python train.py --num_hidden_layers=9 --hidden_size=256 --n_experts=128 --experts_per_token=8 --d_expert=32 --d_shared_expert=0 --hidden_act="squared_relu" --moe_layers=[0, 1, 2, 3, 4, 5, 6, 7, 8] --router_score="sigmoid" --normalize_top_k=true --routed_scale=2.5 --balance_loss=0.0047 --balance_bias=false --router_bias=true --init_std_router=0.0097 --lr_router=0.000329 --vocab_size=4096 --norm="rmsnorm" --norm_eps=1e-05 --tie_word_embeddings=false --optimizer="soap_variant" --learning_rate=0.00241 --beta1=0.95 --beta2=0.95 --batch_tokens=[32768, 65536, 98304] --max_seq_len=256 --train_tokens=353900000 --max_steps=6071 --dataset="wikipedia_en"
Below are experts of layer 6 (counted from 0) of a mixture-of-experts language model. Rows are named router (the router's row for the expert) and show model dimensions 0-255. Each number is 200 + 40 x the weight over its row's rms, rounded and kept within 0 to 999.
After each expert's rows: a language model's description of what the expert responds to. This comes from a sample of Wikipedia text that the model never trained on.

# expert 28
router,181,242,143,191,191,223,219,177,213,258,254,271,247,268,161,177,197,140,225,185,192,102,173,110,182,98,221,235,188,247,195,174,134,180,235,182,185,158,148,184,237,209,174,171,249,169,147,201,241,210,117,245,151,210,206,217,164,278,277,211,215,142,183,192,193,165,214,151,144,195,95,227,138,198,188,218,235,228,216,216,234,228,214,236,158,182,187,217,263,284,218,200,204,235,118,236,189,215,197,263,217,227,193,178,183,227,208,219,248,257,200,155,246,197,264,231,125,60,117,155,146,200,232,171,153,200,211,202,173,196,206,219,218,166,238,219,199,132,231,264,162,180,204,243,157,133,238,202,111,199,217,233,143,270,233,151,262,229,194,193,134,209,206,258,192,174,261,211,202,216,196,275,198,194,180,240,222,221,237,292,191,183,138,217,270,192,230,202,172,239,270,269,291,152,202,211,200,167,166,201,207,217,273,196,257,169,210,218,230,196,186,221,178,228,246,189,183,161,237,161,185,186,230,153,210,186,226,220,194,183,128,186,126,241,174,209,161,173,204,262,197,128,176,192,223,184,179,221,181,202,245,211,228,187,160,159
What it handles: Determiners and possessives. Articles and possessive determiners after prepositions, such as the, The, his, its, their, this, plus possessive 's after names.

# expert 34
router,155,221,241,238,171,209,170,212,202,206,180,184,138,169,150,168,232,153,229,225,170,125,237,162,220,251,226,186,227,281,205,186,141,256,215,221,161,224,201,223,210,253,225,224,96,147,264,186,227,252,152,217,201,230,239,247,203,211,259,174,291,138,199,254,251,201,138,274,212,275,133,231,185,178,238,252,158,195,202,216,215,147,155,202,158,195,221,183,199,159,172,222,119,252,158,227,181,251,108,252,282,207,258,190,221,195,198,244,161,247,168,251,218,244,239,276,151,201,239,227,212,238,271,183,192,188,231,183,255,174,191,143,267,145,193,204,169,201,136,321,176,256,208,249,168,194,205,126,155,196,185,191,190,256,196,202,232,191,126,252,196,197,187,230,188,207,238,191,211,265,231,243,211,217,200,201,208,180,254,273,196,179,202,205,171,144,236,169,146,205,216,229,192,135,291,181,172,162,181,236,140,162,156,238,154,180,210,249,232,240,156,196,205,195,158,207,241,195,222,230,200,147,182,217,144,103,249,241,210,251,166,117,234,150,196,122,204,156,279,219,241,198,216,244,213,192,196,217,191,152,240,214,120,209,236,196
What it handles: Noun and verb suffixes. Suffixes completing words, such as -ing in Filming or trading, -ers in Rangers, -ated, -als, plus sports nouns like team, game.

# expert 54
router,258,229,162,119,171,188,182,163,188,303,223,308,225,254,170,158,243,188,184,255,205,109,226,150,189,182,270,256,230,256,221,114,169,276,215,173,173,181,251,228,174,228,252,223,126,201,186,170,212,215,189,241,148,212,176,196,220,220,227,219,240,128,185,193,243,248,191,140,142,125,188,230,181,194,220,199,186,161,154,154,223,199,177,205,196,205,200,205,255,229,186,163,240,231,172,230,151,238,125,210,246,198,150,158,110,209,183,191,200,228,199,198,240,176,289,241,196,141,185,248,277,205,256,148,166,253,232,186,188,201,218,220,182,150,256,207,143,234,180,239,213,208,217,274,159,247,139,246,201,240,242,224,190,250,267,218,193,243,152,197,214,239,164,155,280,136,210,185,204,232,237,170,174,216,137,231,221,290,255,270,211,167,166,254,211,193,211,160,136,198,242,228,168,177,105,246,174,180,234,194,183,197,160,256,235,251,178,260,262,249,108,238,215,190,231,192,237,191,190,232,218,202,250,223,207,211,127,221,208,203,201,164,177,234,195,217,207,200,178,124,230,239,265,219,237,235,220,256,185,203,252,248,184,201,165,109
What it handles: Function words in titles. Function words, possessive 's and pronouns, often inside song, album or show titles, such as With, You, Who's, did.

# expert 6
router,201,194,162,191,278,223,191,204,172,189,180,156,158,233,190,164,231,175,242,204,204,208,294,133,223,211,166,320,159,281,259,202,173,197,232,212,183,206,259,158,273,123,328,302,255,165,186,263,224,226,182,269,219,139,189,276,268,197,232,191,213,208,217,185,165,218,188,186,165,255,187,254,135,156,162,212,269,188,276,184,219,201,202,179,85,196,210,142,196,174,230,210,196,268,177,213,224,257,144,139,235,180,187,152,259,179,230,206,218,222,276,242,199,197,196,236,155,143,192,158,233,189,272,166,168,226,186,235,204,261,184,233,251,175,205,201,121,141,270,210,149,185,185,226,162,159,246,205,241,227,215,179,196,191,147,142,206,199,169,208,169,224,197,152,175,152,236,220,179,216,165,188,221,213,172,260,225,139,239,257,234,192,187,188,224,181,176,172,211,196,225,207,211,220,155,197,217,90,207,217,180,207,148,187,237,255,166,157,178,262,183,140,175,169,238,207,176,236,163,171,129,169,207,331,231,215,144,229,161,227,172,192,222,116,160,178,163,184,201,236,186,139,206,242,189,221,235,212,241,234,206,221,215,228,164,157
What it handles: Lowercase word-initial fragments. Lowercase first pieces of split words after a, the or 's, such as r(oute), f(racture), dr(ama), broad(casters).

# expert 0
router,205,223,248,195,156,168,270,142,201,157,220,158,203,174,167,177,266,188,183,225,246,186,299,137,203,200,239,187,179,245,204,184,233,307,232,190,191,156,188,129,258,235,214,195,149,175,181,254,226,205,170,206,171,135,172,301,206,226,153,200,223,174,190,226,280,239,228,202,160,250,146,242,134,267,222,252,226,176,189,220,217,187,186,199,143,205,248,158,192,147,179,156,208,283,166,226,182,205,176,113,166,219,185,238,188,189,188,163,218,269,223,242,199,262,172,250,157,170,221,209,191,195,180,138,161,191,192,137,248,167,235,195,170,171,179,188,229,262,127,214,193,254,199,267,219,151,190,222,147,272,202,211,243,274,215,138,211,206,203,119,191,166,206,200,237,160,257,191,240,186,244,219,185,251,191,229,193,179,237,244,236,202,251,186,167,80,154,204,162,134,243,177,185,101,202,187,221,147,244,237,226,175,169,249,189,235,251,228,151,196,130,146,201,219,236,231,221,203,271,238,137,147,232,264,178,136,148,248,226,238,168,180,167,139,232,199,228,117,251,145,243,218,130,207,175,224,246,198,251,162,174,225,140,216,201,166
What it handles: Sports career nouns. Word-final nouns and plural endings in sports and career text, such as season, years, Award, Championship, after his or a year.

# expert 52
router,236,170,276,178,190,146,198,118,220,221,203,211,156,209,199,226,236,199,252,225,184,118,272,203,149,238,260,218,160,237,200,220,175,249,225,165,180,199,196,237,239,295,220,195,168,229,229,154,134,234,173,178,163,177,196,264,231,251,200,186,169,117,246,218,255,250,202,228,182,235,121,206,196,156,234,164,173,131,200,179,209,222,156,226,202,126,203,235,206,185,182,142,188,169,177,269,256,201,151,184,260,248,159,197,212,178,183,247,216,235,229,271,179,223,270,227,179,152,205,241,185,208,204,128,205,259,241,175,187,199,153,216,205,120,146,165,166,177,140,301,139,217,234,179,159,172,208,180,158,207,308,208,187,219,183,123,147,290,228,213,208,204,175,152,257,110,250,209,190,258,309,251,124,253,200,200,189,186,227,231,216,207,229,232,125,145,161,159,180,225,207,286,196,162,229,178,209,196,236,236,216,183,161,211,128,188,170,230,226,224,118,178,184,151,197,202,241,173,246,233,204,162,160,274,168,214,120,239,209,246,179,101,257,212,162,171,190,183,193,135,216,230,196,222,201,219,211,237,256,228,177,223,218,221,205,218
What it handles: Plural endings and pronouns. Plural and final suffixes such as -s, -es, -ions, -ts in districts or Marlins, plus they, them, people, would, will.

# expert 63
router,220,84,176,280,127,195,143,176,160,217,286,213,190,239,210,163,161,203,210,198,184,184,226,152,190,247,206,275,229,134,174,187,104,220,208,205,207,227,206,218,263,143,263,204,198,153,179,211,221,265,219,236,135,138,187,250,289,189,180,251,244,133,211,271,198,188,232,217,163,193,173,247,98,221,179,185,255,224,200,253,273,138,149,201,162,230,195,151,171,178,184,236,179,225,191,222,194,285,153,231,278,194,208,201,199,205,245,209,264,242,139,243,297,296,223,214,193,180,177,174,234,179,234,182,105,214,242,249,228,224,213,173,283,190,138,183,157,165,186,239,190,224,212,296,170,204,194,176,196,150,192,234,262,175,143,147,205,213,171,132,203,196,183,222,196,220,229,195,189,195,165,146,193,236,145,220,181,237,254,232,297,214,229,229,205,171,191,203,203,200,206,163,223,104,250,192,200,225,159,209,157,206,160,234,203,207,267,204,144,227,185,184,140,174,266,193,184,205,247,164,200,179,199,229,246,166,187,172,230,241,194,180,208,183,108,177,175,157,257,210,220,195,186,248,236,192,253,144,266,153,232,165,132,225,246,180
What it handles: Noun-stem word starts. First piece of a content word split into pieces, usually after the or a, as in maintenance, implementation, drainage, source.

# expert 7
router,249,206,245,231,152,198,176,207,284,251,297,235,175,137,182,220,191,258,213,278,205,154,197,180,217,209,202,250,202,200,189,194,167,276,217,147,206,184,225,185,205,176,216,184,197,217,208,208,197,203,142,249,155,180,200,212,229,275,252,160,195,194,181,254,256,241,172,181,145,228,141,213,168,169,203,175,228,213,174,169,178,170,134,227,94,218,240,163,244,224,212,229,245,237,193,236,213,219,176,201,186,241,235,183,249,256,191,160,143,290,264,224,243,203,228,280,190,120,98,186,266,186,237,151,196,282,247,196,203,236,151,161,241,222,200,168,110,213,218,284,221,208,196,281,200,141,167,163,229,207,218,208,198,255,262,190,291,261,127,175,170,184,207,126,167,229,213,149,246,214,246,225,188,201,252,144,273,260,223,268,221,134,183,183,221,171,194,168,194,156,186,259,197,73,197,255,218,154,148,230,200,205,187,165,211,206,158,199,201,284,210,209,179,210,159,181,257,169,188,187,114,196,203,218,170,194,170,134,163,155,222,243,173,232,175,195,134,182,221,130,215,259,228,153,169,213,241,221,225,186,220,263,240,204,166,202
What it handles: Table cell separators. Pipe characters starting or separating table cells, plus list dashes and semicolons; occasionally sentence-initial words like According after a clause ends.

# expert 3
router,183,167,177,228,184,207,158,183,229,227,200,129,188,254,204,104,187,88,178,236,228,239,173,168,117,208,231,262,196,201,205,162,239,243,238,169,207,172,218,229,196,200,195,193,192,180,231,188,257,195,170,225,146,100,134,265,223,296,218,232,193,138,193,287,223,256,194,160,142,167,81,240,155,204,146,199,187,196,229,163,192,186,249,232,186,238,203,145,195,234,183,175,199,197,195,213,187,239,175,181,190,211,226,218,227,214,250,252,232,151,211,190,176,253,240,192,190,133,160,241,223,163,201,261,194,272,296,201,204,248,157,257,253,190,184,155,175,137,196,259,166,222,238,228,201,133,201,249,218,180,199,184,280,195,161,192,192,199,155,204,259,155,249,121,219,197,258,160,222,221,195,234,250,140,203,145,215,270,217,266,236,190,183,128,215,177,192,223,164,182,237,196,203,85,232,271,181,208,156,171,195,205,216,246,195,156,233,209,199,173,120,176,148,177,260,204,241,204,133,181,191,197,251,224,197,167,111,167,254,147,206,217,149,179,163,173,231,172,244,184,193,163,234,216,200,309,276,178,161,254,253,242,243,207,192,163
What it handles: Clause-linking connectives. Commas, and, prepositions and temporal conjunctions joining clauses in running prose, such as after, before, until, while, but.

# expert 22
router,157,176,248,210,112,166,173,185,301,204,257,227,193,229,161,152,233,206,208,212,210,151,185,182,216,135,243,201,238,269,222,163,263,168,273,250,172,197,213,249,169,179,336,197,196,172,216,191,198,201,180,244,225,185,233,288,151,222,237,200,163,132,155,181,194,206,244,212,216,161,101,294,201,162,194,264,191,252,215,212,238,181,263,207,187,185,208,230,207,162,181,155,198,223,189,177,233,232,131,225,262,203,216,161,148,203,173,196,195,222,204,163,195,263,209,236,166,174,185,225,226,210,191,169,138,180,225,238,277,207,178,169,243,207,185,202,183,231,222,247,169,249,287,282,216,171,240,177,206,207,223,181,175,182,229,176,229,216,204,209,189,249,226,203,145,258,260,195,159,175,178,238,209,144,202,205,258,209,226,251,279,182,205,110,226,153,235,223,213,156,251,230,183,209,164,233,189,68,99,168,247,186,238,199,197,232,174,185,210,155,117,157,248,153,302,195,238,172,199,250,195,176,117,216,165,123,159,193,240,164,161,190,188,183,182,130,148,224,151,173,181,171,189,254,202,194,290,221,198,219,188,270,164,138,171,170
What it handles: Foreign word pieces. Inner syllables of non-English names and words, often with macrons or Cyrillic letters, like KwaZ-ul-u, Taip-ō, Ürə-k.

# expert 23
router,151,171,204,252,161,217,182,174,239,242,255,209,184,206,158,204,232,183,205,198,223,198,143,180,118,230,262,227,220,264,210,190,260,112,202,165,214,231,227,149,224,128,248,226,217,169,168,213,141,182,128,179,180,101,149,224,202,200,209,157,166,195,172,239,137,94,167,182,204,212,116,251,200,245,193,318,182,183,252,161,211,205,224,284,209,172,234,127,188,159,147,178,207,264,151,184,196,198,128,282,283,190,216,214,209,221,219,206,176,264,171,187,280,180,216,277,201,208,202,140,172,224,177,145,178,168,237,185,247,190,189,192,149,198,217,210,190,156,204,236,189,232,241,255,224,201,186,179,137,201,193,174,176,197,251,199,228,199,218,214,195,197,147,193,216,201,243,258,205,232,212,219,241,167,197,141,186,243,257,243,259,235,228,206,175,169,262,194,238,196,268,196,223,206,237,223,224,181,166,174,159,219,171,199,191,208,154,203,199,247,117,239,165,198,201,131,225,207,226,187,196,219,192,254,205,189,233,172,262,183,94,184,152,216,215,172,203,198,236,172,247,128,304,314,238,274,217,161,237,177,319,256,146,132,166,178
What it handles: Mid-word adjective suffixes. Suffix pieces inside words, mostly adjective endings such as -al, -ic, -ian, -ious, -ful, -id, as in mortal, Tabloid, Biblical.

# expert 61
router,197,235,171,235,202,208,156,213,204,257,214,249,219,321,130,207,202,126,208,166,195,164,151,122,157,179,257,249,235,217,243,204,156,201,247,207,211,172,210,209,185,186,175,142,229,206,135,201,264,172,105,241,181,194,171,219,250,253,238,226,181,100,215,187,210,146,198,228,191,184,145,244,121,206,194,204,224,203,229,165,221,215,159,274,147,152,170,157,216,264,240,194,187,296,185,236,186,245,190,235,210,234,187,184,168,185,206,238,238,224,286,202,219,191,237,226,184,160,136,141,148,172,209,118,195,202,192,229,198,204,115,182,178,230,267,182,178,132,211,312,215,232,228,323,190,168,226,157,166,268,212,201,221,235,218,198,294,228,213,244,229,194,221,185,217,182,293,202,203,227,231,200,241,153,149,173,262,199,271,230,194,137,135,200,240,176,197,207,172,223,264,261,220,84,261,218,123,170,125,246,146,256,236,193,212,139,181,185,188,216,172,221,220,198,215,214,211,128,229,185,219,152,249,183,185,175,188,218,213,186,194,208,193,223,164,245,163,160,190,209,233,145,260,216,209,225,154,254,241,205,224,211,184,195,151,161
What it handles: Determiners after prepositions. Articles and determiners, mostly the, after prepositions in running prose, e.g. at the, in the, its, these, several; also commas.